config.yaml
n_layer: 9
d_model: 384
n_experts: 32
experts_per_token: 2
d_expert: 128
d_shared_expert: 0
activation: "swiglu"
moe_layers: [2, 3, 4, 5, 6, 7, 8]
router_score: "softmax"
normalize_top_k: false
routed_scale: 5.01
balance_loss: 0.0182
balance_bias: false
init_std_router: 0.023
lr_router: 0.00189
vocab_size: 33851
norm: "rmsnorm"
norm_eps: 1e-06
tie_embeddings: false
optimizer: "muon"
lr: 0.00867
beta1: 0.9
batch_tokens: 65536
seq_len: 384
train_tokens: 400500000
steps: 6112
dataset: "wikipedia_en"
Below are experts of layer 2 (counted from 0) of a mixture-of-experts language model. Rows are named router (the router's row for the expert), down (a neuron's output weights, with its number) and show model dimensions 0-191. Each number is 128 + 24 x the weight over its row's rms, rounded and kept within 0 to 255.
Before each expert's rows: "raises" lists some tokens whose logits its average output raises strongly, later layers aside. This comes from a sample of Wikipedia text that the model never trained on.

# expert 22
raises: ",", " of", " in"
router [103 149 144 120  88 106 125 107 125 122 139 187 107 130 146 104 107 133 107 159 142 114 136 135 103 114 132 153 117 147 101 105 121 139 112 116  82 142 180 136 127  94 125 128 135 121 138 136 133 150 151 134  89 179 107 152  99 167 104 146 146 143  92 151  96 112 129 147 135 183 139 136 106 143 100 150  75 123 102 137  92 158 113  82 131 112  95 113 141 113 129 150 104 140 123 102 140 119 116 143 115 103 102 143 100 108 151 168 121 169 153 128 130 150 162 149  81 189 129 163 143 169 145 130 147 108 116 129 146 153 111 123 104 130 121  85 161 142 144 133 105 138 159 116 136  82 136 144  92 102 164 103  73 131 128 135 164  64 119 169 139 145 108 164 153 143 155 142 103 105 117 127  96 140  83 131 117 128 141 121 138 118 110 106 147 113 154 123 153 117  99 148]
down0 [161 101 138 176  78  89 131 148 157 132 101 131  94 101 144 114 142 137 109 131  94 164 178 116 114  85 137 110 128 157  74 146 115 116 122 171 163 144 142 117 136 138 109 135 102 135 126 129 104 137  67 103 127 143 135 143 156 115 140 142 110 111 109 100 126 105 130 111 153  71 144 156 167 168 139  93 143 117 157 150 142  98 148 121 118 103 108 128 135 146 107 128 153 130 110 171 118 116 149 134 165 101 152 111 136 148 142 170 142 151 131 102 119 151 121 117 159 102  90 130  61 118  96 146  78 129 132 100 131 144 149 154 186 143 162 129 103 120 119 177 127  80 118 110 145 135 116 104 107 135  98 109 136  99  87  81 106 156 130 124 126 142 117 165 159 124 101 125 103  98 136 112 138 133 135 121 119 142 124 145 125 169 123 161 111 100 117 139 106 126 111 156]
down1 [166 133 108 132 117 114  95 149 143 100 163  95 146  90 152 102 149  89 136  94  81  94 164 143 146 127 166  99 150 137 117 131 132 108 124 124 137 132  95 127 150 147 117 131 136 138 170 104 104 127 126 191  96  95 120 140 119 156 125 126 144 108 168 124 147  91 124 130  82 150 114 140 148 148 146 138 119 106 118 162 166 124 163 119  92 109 111 168 112 155 140 154 135 104 105 164  93 135  95 157 221 115  79 145 155 129 138 136 117  93 123 117 138 156 107 167 131 121 113 145 178 126 155 170 148 154 119  95 141 148  90 134 172 145 121  93 151 125 121 141 108 139 162 141 153 163 122 176 162 111 100  99 123 117 105 113 101 105 128 102 146 133 114 144 138 128 144 129 113 146 139 199 160 147 149 113 154 127 157 150 130 129 116 152 101 113 139 124  84 129 101  76]
down2 [135 125 124 122 164 154 132 162 157 120 138 110 133 117 119 110 139 156 116  95 136 144 118 121 146 108  73 144 133 125 147 165 152 135 120 117 146 179 141 128 141  98 114 152 121 111 129 175 159  82 123 102 145 101 116 109 136 177 172 155 116 121 112 127  90 151 150 122 174 102 124 117 130  82 163 166 143 139 121  92 114 135 163 118 109  93 106 108 139 132 172 129 101 170 120  99 127 145 154 188 111 144 160 165 128 103  91 118 133 120 130  96 109 136 120 136 108 169 105 126  95 155 105 119 106 130 122 133 123 120 156 161 150 167 114 128 168 162 105 114 124 117 148 116  73 166 135 134 108 148 123 124 135 133 136  96 148 131 138 122 129  84 116 125 140 167  84 160 127 138 104 134 127 160  94 157 164 137 147 164 133 104 139 118 114 119 137 151 172 114 111 137]
down3 [114 128 130  95  90 142 111 154  89 164 165 135  95 154 108 144 108 123 117 128 120 157 157 123 138 116 128 114 141  91 164 130 125 107  89 119 126 131 159 105 102 128  76 136 118 152  99 119 157 151 122 125 177 180 153 131 126 130 129  80 115 132 152 150 108 109 148 108 157  89 141 134 112 102  82 120 155 110 109 114 126 118 110 119 167 129 111 128 145 128  92 103 160 147 107  77 169 135 111  91  76 136 218 119  82 131 179 134 158 145 133 127 135 112 126 135 152 103 137 128 119 105 158 126  99 129 165 151 135 122  85 118 104 129 114 141 144 120 146 105 161 118 139 113 131 118 127 127 121 118 149 134 100 122 105 164 158 128 113 161  90 145 175 130 102 120 154 130 124 131 139 181 119 118 168 161 125 123 120 124 169 124  85 142 114 127 136 115 159 136 152  57]
down4 [116 114 177 118 147  94  90 102 144 124 149 143 112 109 156 113 113  83 136 134 104 135  94 126 117 133 162 118 111  95 117 129 102 100 106 160 120 101  75 137 122 176 154 114  94 121  86 105 142 139 197 111 123  99 121 155 141 116 115 175 103 120 183 131  81 116 101 134  96 109 124 148 142 191 120 135  99 161 159 127  90  81 133 136  62 138 141 117 189 101 159 126 125 124 156 137 138 154 117 138 108 154 162 103 149 124 144 122 147 162 109 131 126 160 152 164 107  73 148 130 134 113 139 124 105 126 104 154 146  76 136 109  90 148 128 134 170 120 149 171 117 159 140 138  85 109  87 142 178 144 114 103 112 108 101 122 112 159 131 143 103 147 148 125 148 117 113 104 114  69 131 148 133 118 127  87 109 125 115 120  88 159 134 128 132 123 102 122 176 134 111 124]
down5 [101 105 153 131 152  76 143 131  80 132 121 120 126 127 128 159  93 120 131 105 123 178 139 158 149 130 144 148 119 159 129  38 146 116 162 128  99 136 105 124 110  73 122 127  96 141 113 142 107 122  59 166  94 133  97 112 142 128  91  55 145 145 121  92 123 133 116 134 107 120 141 138 160 113  88 128 110 125  95 159 130 115 116 124  77 126 143 123  99 107 158 138 130  78 127 128  73 108 127  97 168  83 182 131 146 183 132 134 153  85 166 145 129 131 150 166 120 158 145  86 155 144 167 105 143 136 127 123 135 103 155 168 100 154 158 140 129  92 162 107 151 171 142 152 154 124 106 109 167 136 124 153 157 116 175 106 107 112 138 174 118 115 132 113 114 130 162  99 112 127 158  87 144 103 130 160 148 142 131  84 130 148 192 145 142 108 129 179 131 121  71 156]
down6 [169 129 140 141 120 161 141 101 102  79 102 109 133 143 144 133 126  86 142 159 183 105 154 165 100 151 157 127 164 142 108 141 148 136 135  77 101 144 134 153 105  74 120 117 134  97 146 125 147 136  91 119 118 153 138  98 149 120 126 178 104 117  89 157 131 119 143 151 126 146 126 105 148  92 105 131 157 115  90  97 144  85 125 164 145 126 145 149 117 133 114 137 136 137 126 114 116 138 160 175 121 157 155 111 113 127  99  79 142 150 126 147 128 113 156 101  97 149 172 130 158 157 121 103 131 126 106 150 107  96 164 146  93 147 132 115 120 116  93 121 170 143 133 150 160 125 157 120  85 138 104 155 135 115 141  93 106 132 104 156 105 195 131 121 130  72 138 159 120 173 109 123  97  88 114 112 163 110 138  89  81 139 130 106 151 101 110 160 108 166 119 120]
down7 [ 80 135 137 101 129  67  92 188 106  99 151 107  77  90 169 109 151 122 124 148 129 139 139 131 119 139 116 180 142 139 145 108 156 149 107 124 125 129 138  93 127 128 129 136 128 123 142 147 139 126 206  84 102 134 110 108 121 142 110 144 121 149 121 120 101 101 102 118 130 113 126 110 136 156 181 153 125 132 125  67 154 124 112 151 142  95 154 120 121  83 122 127 110 143 179 147 138 118 133 120  99 128 114 156 106 139 126 149 143 169 127 140 144 126 142 128 130 150 124 154 140 112 127  98  95 120  44 117 134 142 128 114 127  84 115 152 135 138 131 143 137 103 185 136 127 152 104  77 125 109 134 142  96 101 146 151  88 141 116 107 130 132 133 133 111  91 129 102 113 128 136 123 160 123 118 174 135 128 111 112 109 139 113 114 127 110  76  87 102 157 155 144]
down8 [143 122  94 101 122 119 103 161 150 155 109 144 121 110  96 141 105  76  99 148 119 113 100  91 164 133 136 121 136 125 142 148 143  98 163 119 140 112 118 143 147 119  80 105 121 115 141 128 122 136 131 141  94 122 115 135 140 126 140  85 128 112  97 153 101 155 127 113 136 140 128 138 167 102 118 112 129 125 127 135 122  86 163 126 140 108 131 158 132 150 138  68 131 137 117 106 199 125 113  94 170 114  73 203 151 125  64  89 120  91  99  99 177 128 144 162 141 125 171 134 144 158 115 118 103  98 126 126 131 101 153 155 122 126 102  92 155 124 133  97 180  78 152 166 121 130 160 133 110 172 148 123  87 161 107 199 113 142 128 115 123 139 142 172 154 128 128 116 130 108 119 151 139 116 153 135 139 103 162 118 124 137 104 106 153 162  85 132 116 121 110 126]
down9 [119 148 119 113 134  88 121 169 148 118 152 124 143 146 128 115 106 124 117 106 127 136  94 144 165  95 107 119 142 133 143 147 105  99 147 141 102 121 116 129 173 186  99 108 126 131 148 122 133 116 143 171 172 102 115  86 121  82 133 126 124 125 140 102  78 133 113 172 100 122 117 130 144 145 160 118 114 107  73 149 148 133 134 124 148 183 142 117 136 166 120  91 107 133 122 142 136 146 162 115 138  89 148 112 143 128 125 152 141 140 137 118  71 139 137 143  36  87 123 117 134 172 115 140  93  97 109 117 138 119 145 100 162 122 125 124  94  95 154  89 119 154 101  93 128 110 132 108 131 102 160 118 116 121 126  87 102 133  77 131 110 107 142 115 131 111 125 105 126  90 103 122 110  95 131  80 117 172 100  79 135 112 151 121 103 132  95 140 111 121 110 118]
down10 [154 118 142 125 143 170 107 105  90 118 144 147 106 112 135  86 113  98 168 119 111  55  78 149 133 129 141  75 140 138 133  93 154 113 165 120  85 147 119 122 137 179  92 173 127 100 119 116 156 112 125 158 126 132 141 116 109 117 139 103 140 133  85 146 129 134 124 125 114  49 120 113 159 154 123 157  86  91 144 117 145 146 166 115 141 124 126 123 142 174 133 127 105 143 139 168 157 156 168 130 119 140 106 151 104 132 137 120 134 125 147 133 113 150 126 152 100 132 116  80 164 158  88  92 143  97 134 107 127 166 125 115 133 107 131 136 103 166 115 162 100 133 161 105 120  89 154 110 151 171 134 143 143 121 113 124 117 158 125 127 138 160  95 145 154 127 119 173 131 103 156 144 123 129 108 108 165 113 161 155 162 128 111 149 149 171  90 123 151 158 147  90]
down11 [ 69 130 144 116 144 142 138  78 152  93 120 115 150 143 143  90 107 113 148 128 135 102 134  98 123 116 119 104 174 143 167 137 133 112 146 143 136 148 125 150 107 131 121 120  98 144 188 165 132  76 108 133 155  98 131 171 125 159 130 119 115 132 121 114 138 153 161 106  56 113 122 102 136 132 101 133 122 144 128 182 161 123 139 176 154 123 105 119 106 125 117 134 126 118  88 121 136 126 160 129 106 153 104 160  84 128  88  91 123 122 123 119  73 120  92 107 131 160 143 150 118 142 140  80 172 143 107 138 173 103 125 147 151 140 127 109 103  93 132 131 116 108 121  83 109  89 140 120 137 122 109 112 114 153 145 114 110 126  64 177 138  78  94  96 130 139 128 150 132 115 135 155  94 133 136 115 109 135 103  93 127 139 144 115 156 107 115 150 136  97 121 150]
down12 [144 140 110 126  80 116 132 116 143 142 148 123  92 132 135 165 134 118 158 138 144 132 137 133 144 143 108 112 133 185  95 186 147 149 145 127 146 139 138 135 121 111 127 124 138 135 112 144  94 105 134 125 131 145 155 144 126 150  96 118  99 147 124  87 165 136  95 115 131 155 148 111 165 137 150 127  69 125 119 134 125 135 120 124 122 122 117 120 145 146 167 152 102 180 107 132 135  89 189 155 155 153 117 149 126 137 180 125 135 120 147  92 142 157 111  98 133 151  89 176 137  71  73 114 128 156 154 123 120  98  96  91 129 137 113 162 126 124 115 127 104 134  96 130 155 118  95 130 159 112 129 134 142 162 155 202 116 126 112 158 131 120 123 115 127 116 126 114 141 140 154 138 134 130 128 127 148 117  96 174 141 138 145 148 145 169 111 121 134 161 156 113]
down13 [116 103 130 136  89 120  97 133 126 154 160 153 131 103  64 126 100 106 120 121 149 160 102  99 129  73 116 129 140 145 131 121 171 138 152 110  96 122 144 136  62 110 155  97 110 130 129 134 147 138 127 133 127 117  80 150 131 142 136 121 132 150 100 113 115 143 106  61 128  79 126 117 163 128 160 129 159 121 136 103 115 132 153 127 157 138 164 119 137 175 104 122 137 128  88 170 155 111 117 140 101 109 145 127  94 103 156 170 172  89  92 121  94 120 153 170 109 129 117 106 109 123 113 153 114 123 148 133 151 141 134  92 157 161 129 129 139 160 126 118 125 102 154 130  99 109 118 111 127  81 102 145 139  87 152 115  84  97 107 111 117 126 117 100 133 140 109 134 129 128 134  67 148 113  74 147 136  97 145 108 175 103 136  91 131 162 125 179  95 163 129 135]
down14 [ 95 133 143 120 127 132 116 103 166  79 124 129 119 119 145 168 120  93  88 122 119 132 164 127 158 141 128 118 126 135 155  73  98 108 117 164 117 172 145 193 114 123 128 138 110 116 139 102  97 130 126 118 157 136 142 131  93 125  96 124 119 140 154 137 108 127 142 147 165 120 127 137 105 134 110 127 128 135 119 130  92 118 126 173 108 140 107 134 117 142 113 164 126 103 143 127 145 149 129 103  98 109 135 139  57 137 120 135 141 160 151 161 146  89 112 113 130 126 124 154 123 156 130 134 120 130 148 152 123 103 111 123  90 116 145 128 135 132 121 146 134 149  91 156 160 145  99 133 153 150 158 173 136 130 163 126 150 127 150 142 126 109 195 121 134 118 126 142 120 126 107 104 112 102 128 102 136 118 156 123 120  71 156 134  87 147 109 151 193 146 179 100]
down15 [115 102 137 105 142 138 154 172 154 120 138 159 109 111 164 141 117  86  99 148 120 143 122 146 171 116 119 111 125 143 171 123 113  90 116 103  94 103  91 146 119 156 130 127 149 157 129 110 107 182 133 133 113  82 109 123 153 112 172 111 159 139 115 145 132 150 167 110 145 117 111  89 142 129 168 124 165 134 132 139  99 141 124 149 139 134 115 116 126  93 139 124 146 145  95 103  88 167  96 142 129 135 164 128  90 174 121 104 170 138 124 131 113 110 148  75 108 125 134 134 146 154 116 126 133 135 150 135 134 112 152 146 154 101  66 149 145  86 120 187 125 115 119 124 137 126  93 118 141 141 140 149 188 107 130  91 142 148  77 162 142  78 129 182 129 101 116 141 119 160 152  89 114 110 108 137 151 100 132 110 129 111  95  85 135 129 144 148 132 110 156 124]
down16 [153 128 132 157 149 100 138 159 136  74  95  55 186 123 148 161 106 106 124 137  85 110 116 130 115 155 107  94 123 141 123 145  80 116 120 136  82 197 154 142  92 136 144 130 125 151 119 140 118 102 108 135  98 111 141 125 106 141 122 137 142 109 144 105 104 182 137 103  95  87 126  92  94 109 139 154 144 131 132  91 138 110 108 129 146 153 126 119 136 117 136 120 123 109 134 131 110 122 155 142 162 139 124 119  82 135 131 123 130 141 121 176 140 117 115 127 123 133  97 110 119 115 154 143 183 126 120 142 126 101 110 139  80 129 109 148  89 168 119 122 147 122 136 153 126 145 107  74 121 124 133 138 164 144  99 123 101 128 108 152  93 150 136 137  80 145 118 127 173 152 105 134 127 112  88 131 126 169 164 152 126 101 144 147 119 105 130 122 169 122 103 153]
down17 [132  91 138  96  75 136 124 159  78 118 128 135 122 127 167 157 124  98 119 128 220 151 121 100 104 114 119  88 128 125 127 116 140 141 142 121 132 130 162 146 113 137 148 133 143 145 119 135 121 116 130  83 152  84 115  68 151 133 119 117 109 150 169 100 114 141 121 105 113 165  57 112 114 123 118  85 129 145 144 148 130 171  85 113 111 131 133 116 132 111  92 147 132 130 158 130 159 149 137  89 104 115 118 141 115 152 114 125 164 127 181 122 124 156 111  89 165 133 158 133  84 102 170 148 164 138 125 120 138 103 158 144 114 130 148 129 103 106 140 127 130 170 146 131 161 178 116 147 145  88 106 111 120 156 184 119  88 140 110 115  69 142 150 124 151 136 131 135 121 163 141 173 133 119  88 139 144  70 123 133 135 142 123 154 130  77 123  77 146 173 144 127]
down18 [ 88 102 189 178 154 132 148 112 123 127  62 146 131 143 152 152  81 127 120 111 144 121 158 126 133 130  53 143 148 141  81 153 121 131 174 154 112 129 188 154 164 146 144 127 130 150 132 133 173 114  93 129 179 183 180 137 119 130 126 158 128 101 177 143 152 170 143  66 162 140 113 117 119 139 122 107 125  85 101 111 138 153 113 165 135 146  94 124 109 170 146 109 126 124 151 103 138 103 165  93 120 131 129 123 138 139 134 164 135 121  84 129 108 165 107  64 132 114  94 145 107 103 116 129 126 127  89 166 131 136 114 132 129 117 144 163 125 119 144 135 106 123 108  94  92 113 146 113 116  97 136  98 162 123 123 120 126 128 108 128 107 108 180 137 160 169 100 166 116 111  89 106 126 103 137  98 145 122 133 158 134 127 152 123 104 139  99 108 130 139 136 136]
down19 [ 73 133 157 126 143 155 113 115 111 114 129 111 140 126 133 155 110 140 120 120 137 133 126 103 123 118 149 137 121 136 143 145 138 122 151 142 122 134  99 128 149 106 135 117 172 157 115 136  99 103 127 202  84 132 156  91 145 148 175  86 127 174 114 182 145 155 135 138 103  83 105 123 116 134 146 184 105  99 141 118 119 104  95  97 130 141 157 122 131 105 118 117 116 127 185 125 120 110 198 128 175 128 180 124  78 104 144 121 139 157 142  75 117 151  76 145 142 107 134 123 131 151 122 117  98 113 163 106 188 132 154 151 135 133  85  99 149 115 141 140 148 115 137 138 126 165 120 101 156  64 113 108 150  86 102 110  94 131 100 189 128 152 159 115 161 158 146 130 156 130 139 137 141  89 108 128 152 158  79 108 154 141 138 133 161 175 146 143 103 187 147 122]
down20 [104 144 104  92 122 100 171 112 140 177 125 152  97 125 147 162 141 121 130 129  95 132 155 103 130 129 164 131 133 133 107 177  89  98 137 131 129 107 155 119 189 168 144 125 142  84 111 170 155 114 109 117 102 127 118 150  98 127 109 100 131  88 131 116  91 165 132 142 138 161 145 149  85  82  92 122 114 143  91 141 117  94 166 113 154 120 121 126 118 167 145  71 108 133 120 161 107 132  93 101 101 143 159 136 103 114 113 112 149 132 169 131 156 144 131 146 137 157 169 143 121 127 125 112 130 127 115 112 116 110 127 149 102 113 133 115  89 125 141 100 119 151 162 107 141 153 119  82  87 122 160 121 109 159 131 140 137 101  98 160  97 124 157 111 124 150 167 120 146 122 127 125  99 144 115 161  81 179 137 113 120  98  99  83 134 157  96 151 176 115 140 122]
down21 [167 133 112  95  85 148 139 133 158 119 142 119 144  92 114 151 126 139 106 112 160  84 133 193 107  88 154 134 115 126 105 144 116 121  80 129 150 144 139 147 136 127 109 131 156 132 178 128 152 131 130  98 131 118 157 132 135  57 112 153 106 110 113 143 165 167 127 152 173 145 117 106 130 165 152  82 143 129 117 128 155 126 146  80 118 122 104 164 139 108 146 106 163 116 153  75 128 114 145 125 122 167 139 140  97  83 127 102 126 119 113  73 126 154 149  98 197 182 127 117 120  98 147 171 160 142 126 139 130 120 121 133 119 119 122 145 132 120 117 140 124 155 136 139 153 127 133 124 127 128 164 150 102 108  88 102 128 180 135 100 145 113 156 143 119 127 116 121 121 134 139 104 156  82 135 145 139 113 125 108 111 141 123 119 124 111 114 175 149 182 139 102]
down22 [109 116 153 142 112 151 120 110 117 122 126 135 111 118 159 141 110 128 151 156 113 146 140 131 132 174 160 104 123 179 149  89 117 129 128 125 102 116 109 134 156 152 126 143 119 140 170 120 138 127 131 144 165 140 111 166 158  86 191  96 130 117 152 134 159 162 115 116 128 119 157 116  85  98 107 117 128 144  85  96 139 141 137 160 145 127 149  92 116 189 100 130 139 155 112 168 160  72 129 187 106  97 177  68  75 111 139  97 178 146  86 164 117 135 115 135  72 121 112 169 120 154 124 106 140 141 104 118  87 167 126 129  89 193 119 107 110 130 114  90  98 145 111 122 105 125 118 164  85 116 117 148 133  76 120 158 126  90 115 130 133 163  73 108  93 119 115 133 110 148 125 150 118 133 148 145 119 176  69 114 136 117 115 141 153 123 150 158 164 116 118 131]
down23 [132 137 127  99 167 123  80 151 118 103 126 135 107 128 136 106 163 146 128  94 117 114 141 105 154 158  91 144 175 100 147 164  87 140 128 138 101 139  91  67 122 130  82 137  97 141  91 150 124 136 116 156 100 110 155  88 113 160 125 116 141 174 160 104  76 114 153 117 114 120 121 159  75 117 147 119 101 150 201 113 137 141  88 123 127 116 148  78 156 105 103 135 168 144 117  84 161 177 117 154 147 134  90 129 161 128  92 196 153 148  97  91 100 161 169  95 141 109  47 115 157 146 121 108 158 123 127  93 115 113 143 114 153 133 114  99 113 141 165 104 128 146 131 116  94 183 166  91 142 161 129  91 126 125 138  98 121 113 105 111 131  95 123 133 154 128  85 137 117 126 103 159 124 116 106 149 110 158 130 172 105 127 122 101 119 106 129 117 128 102 146 119]
down24 [ 91 139 108 134 108 150 142 100 116  48 157 159 114 112 168  89 149 106  85 134 137 122  76 101 116 139  92 109 130 178 137 148 161  87 135 121 136 150 128 106 148 153 114  69 110 120 125 137 119 139 124 158  84  82 134 106 147  95 105 146 129 126 130  95 116 163 136 111 170 136 127 105  86 127 143 117  85 195 125 109 137 184 118 133 129 106 124 117 106  96 106 123 109 125 136 138 116  91 138 119 171 114 109  92  85 117 115 104 124  78 105 111 118 122 137 132 133 110 117 125 125 114 181 126 158 148 104 151 135 137  93 110 147 108 131  99  89 135 125 119 131  90 108 121  88 183 113 109 141 123 139 128 155 114 135  95 128 109 148 165 138 110 142 123 142 116  73 156 145 115 125 131 132 107 114 150 121 141 104 148 156 119 107 109 129 143 125 129 125 152 119 169]
down25 [ 63 128 126 165 141 155 129 123 132 145 112 135 140 162 159  97 103 121 144 166 130 100  87 167  72 161 102 139 162 144  91 142 100 164  79 164 122 140 130 139 139 117 148 108 131 159 123 136  88 136 124 142 132 127 140 124 100 112 143 126 146 120 210 165 129 112 103 110 149 117  97 135 113 127 142 144 148 111 134  96  89 136 140 155 123 126 154 153 127 174 121 166 125 143 154 118 130 100 139  75 146 138 158 171 114  77 178 164 145 131 106 114 175 112  73  95 118 121  94 161 134 112 151 108 120  73 133 133 165 124 119 156 101 112 125 142 193 139 102 127 115 124 124 105 136 143 139 130  91 104 123  95 158 103 107 114 128 171  83 105 160 115 105 131 132 128 124 132 143 146 105 139 120 109 138 157 143 156 102 124 112 146 112 120 161 139 132 145 131 151 166 136]
down26 [130 143 123 133 117 126 160 138 128  97 108 145  90 137 124 152 137  94 148 112 155 153 124 114  89 168 159 117 131 126 120 143 149 134 154 130 147 114 108 168 129 151 143 153  88 140 138 119 108 199 148 104 172 139  98 126 123 126 157 120 155 136 153 156 129  86 151 134 172 156 146 142 142 148 141 128 138 100 113 131 122 100 151  92 149 104 142 138 160 127 146 160 136 101 143 118 120 125 141 137  95 102 206 101  94 118 160  92  92 140 118 140 105 136  79 144 104 142  93 172 103 123 147 162 153 134 109 136 127 135 164 138 158 191 130 119 110 170 132 111 148 163 144  72 147 151 118 128 113 137 129 132 125 113 180 147 130 118 131 113 143 129 105 108 132 162 149 113  73 128 118 176 124  90 118 115 100 146 116 113 116 124 116 112  98 158 130 144 157  92 110 129]
down27 [124 148 118 132 104 142 148  58  80 171 136 141 135 131 111 138  69 126 136 155 121  91 129 111 144 108 134 161 110  96 143 116 131 141 131 128 132 164 119  80 117 119 137 123 119  96 130  93 187 158 142 180 123 109 116 132 126 102 121 109  85 118 131 154  90 131 146 108 129 114 153 131 136 161 139 141 146  99  75  97 106 108 125 110 141 110 133 118 112 167 158 173 140 141  85 126  94  97 112 129 148 108 147 147 150 141 122 127 143 141 102 118 143 120  99 131 109 135 122  99 163 108  96 136 178 166 130 140 126  98 102 104 133 127 101 125 128 115 153 110 110 163  76 121 143 139 150 104 158 134 101 134 131  92 122 159 109 126 104 207 119 110  99 114  94 160 136 135  94 129 121 124  96 147 184  79 120 149  83 133  92 107 120 109 139 121 144 174 124 114 139 118]
down28 [ 96 175 158 109 166  92 179 133 139 150 146 109 140  92 125 139 113 131 133 108 124 108 123 151 120 102 107 139 101 123 120  95 122 158 129 114 120 158 139 104 165 113 142 183 180 117 118 148  76  99  95 132 137 124 124 120 121 186 135 125 128 115 118 111 150 128 146 157 138 173 143  97 139 113 141 101 151 146 142 121 155 151 129  88 110 153 116 120 138 118 122 136 127  91 112 158 127 160 130 104 105 115 111 100 141 124 124 118 143  90 146 108 103 140 132 123 137 159 143 115 127 118 139 186 112 139 126 148 113 106  79 143 142 129 144 166  91 103 139  96 151 151 130 113 134  76 108 123 111  86 132 117 104  89 127 101 164 168 129 113 164  99 161  96 153 133 116  90 141 123 119 132 127 107  77 123 154 123 127 126 135  67 125 125 131  88 123  91 144 139 116 129]
down29 [130  93 122 131 165 146  61 141 139 139 109 109 151 103 111 144 135 128 153 124  96 128 160 133 120 121 148  99 131 124 126 165 149 150 109 144 138 171 111 165 156 150 146 131 116 124 139 180 165 106 122 110 133  96 117 120 106  94 111 143 149 137 148 126 148 153 104 122 111 151  94 112  86 155 109  92 141 123  88 165 140  93 158 117 100 130 154 145 145 130 167 152 148 102 111 110 132 123  95 105 138 169 107 129 129 135 141 111 118  98 146 141 101 140  78 119 154  94  94  89  89 129 151  83 141 123  98 135 164 150 160 119 134 169  75 146 124 129 114 102  93 101 120 100  89 131 128 160 120 142 124 123 154 142 185 116 159 112 172  94 135 112 116 135 127  97 164 157 160 171 142 126 136 144 130 110  95 156 126 141 109 133 108 145 132 136 120 121 133 115 127 176]
down30 [143 118 148 101 131 109 156 120 116 101 118 126  98  92 145 127 122 115 106  99 153 118 139 125 147 158 144 134 136 127 151 119 115 161 122 151 145 103 119 118  93 125  64 115 156 116  94 126 128 106 117 164 150 165 115 126 131  86 133 151 141 115 116 170 149 125 120 160  73 104  93  72 158 137 131  94 112 128 111  92 116 110 116 131 133 143 153 126 104 122 140 164 132 172 108 134 137 171 153 118 139 134 161 147 124 153 151 135 109 143 105 129 137 177 151 163 112 133 122 112 125 100 124 147 116 161 187 123 142 119 119 100  95 133 141 148 154 123 175 131 142 157 109 124 137 120 113 142 134 172 116 106 118  81 101 121 123 123 160 188 127 127 125  98 136 103 157 142 154 112 149 115 112 178 166 135 136 116 163 169 146 151 131  52 107 175 102 126 154  98 148 101]
down31 [126 100 194 146 155 152 164 131  79 115 132 168 106 148 136 158 183  98 121 143 175 105 147 128 200 142 164 113 103 108 134 103 148 149 157 122 147 103  78 134 147 153 141 111 135 147 100 111 143 114 112 169 174 156 125  83 116 161 124 125 117 140 168 112 113 144 109 115 174 146 142 167 128 150 149 130 182 166 104 140 147 153 159  93  76 152 156 159 142 141 152 110 142 153  93 156 119  71 134 160 146 127 141 151 110 136 152 155 123 141 138 126 150 144 136 164 161 145 148  98 135 116 132 146 130 118 124 162 104 124 102 124 136 136 121 113 133 125 118 119 138 116 145 120 159 125 122 146 176 126 118 138 117 118  67 143 141 116 148 154 122 114 122 164 152 149 109 161 114 118 163 114 146 108 112 105 120 113 104  89 125 141 170 114 141 108 146 116 167 147 120 134]
down32 [ 94  98 116 146 125 115 129 147 162 144  87  99 135 148 125 105 151 127 161 128 110 127 131 115 161 130 132  99 142 132 140 108 114 156 154 123 107 169  73 157 162 129 137 134 117 107 142 119 108 117 155 125 113 157  77  92 167 131 105 152  97 137 149 170 115 157  81 124 129 115 125 145  92 113 113 103 121  89 153 121  91 131 117 154 153 129 107 115 153 140 136 137  92 149 116  88 123 138 188 114 114 174  96 122 114  91 124 137 155 126 165  71 166 115 149  91 150  95 128 106 149 156 109  99 127 121 125 104 140 125 160 126  56 139 179 112 181  86 145  95 122 175 145 164 152 122 132 121 163  98 151 142 164 139 138 126 128 138 144 124 119 156  90 131 117 100 159 142 108 102  91 174 121 159  91 137 109 107 155 121 153  99 153 152 166 146 151  95 142 102 131 113]
down33 [132  73 114 126 148 115 104 126 132 165 131  95 141 147 115 108 115 141 171 148 157 146 166 138 130 150 142 127 151 163 110  96 130 136  83 137  99 160 156 117 146 125 173 117 146 153 169  92 108 138  80 112 107 115 151 137 137 121 103 154 124 137 119 112 136 133 158 134 126 159 119  96 103  99 108 134 142 105 142 119 133 102  88 163 135 149 136 128 138 103 112 135  74 106 121 160 160 104 173 120 129 124 119 114  80 132  91 148 157 194 106 121  86 144  69 114 115 125 170 125 161 121 135 148 133 141 148 162 103 133 160 130 120 126 184 140  93 144 120 134 171  75  92 125 136  78 137 135 112 102 166  82 128  89 138 143 135 121 164 108 118 104 168 135  76 159 117 170  90 116 130 140  90 176 135 157  75 110 105 146 164 113 124 130 128 140 171 131 156 111 113  71]
down34 [116 159 190 101 112 126 116 167 134  91 136 125 132 145 129 130 120 118 119 169 114  99 164 117 165 119 132 107 129 128 104  85 120 110 117 150 146 148 170 125 129 120 112 160  85 118 147 172 155 130 116 126 144 112 151 128 125  98 112 154 180 131 116 153 140 156  93 111 119 101 144 107 111 130 121 107 142 107 103 140 118 113 123 139 184 113 120 148 148 158 118 130 105 155 118  80 121 135 130 129 111 139 185 169 151 119 158 172 113 129 137  96 161 162 134 102 133 179 120 161  98 108 129 110 136 119 133 117 126  98  95 140 118 147 122 121 108 116 124 136 145 162 181 130 109 131 136 121 141 136 139 148 132  54 132 137  98 143 124 129  92 126 126 133 168 159 114 160  83 147  84  76 114 138 156 120 140 136 118  97  99 100 124 107 106 133 165 153 143 131 107 170]
down35 [139 148 149 159  91 119 113 116 138 131 106 150 126 155 156 148 146 111 128 114 113 121 179 182 145 133 144 108 134 147 127 115 131  86 153 114 122 107  90 116 124 141 141  87 141 123 130 115 118 167 138  89 127 120 107 111 172 160 124  95  90 115 169 105 133 115 155 132 103 117 121 138 156  99 117 152 129 125 131 145 142  93 135 147  90 126 127 115 137 111 132 155 104 101 150 115 113 143 127 112 123 144 200 121 146 158 137 116  92 129 114 115 112  85 128 145 119 152 142 121 134 148 171  97 133 111 140  89 167 148 106 109 118 110 130 151 166 133 143  81  95 135 135 136 148 130  99 145 158  81  81 124 108 107 108  94  94 134 115 229  94 147 132 138 132 104 118 106 134 102 141  91 118 134 126 106 153 150 134 106 135 103 154  99 156 164 140 136 158  92 153 105]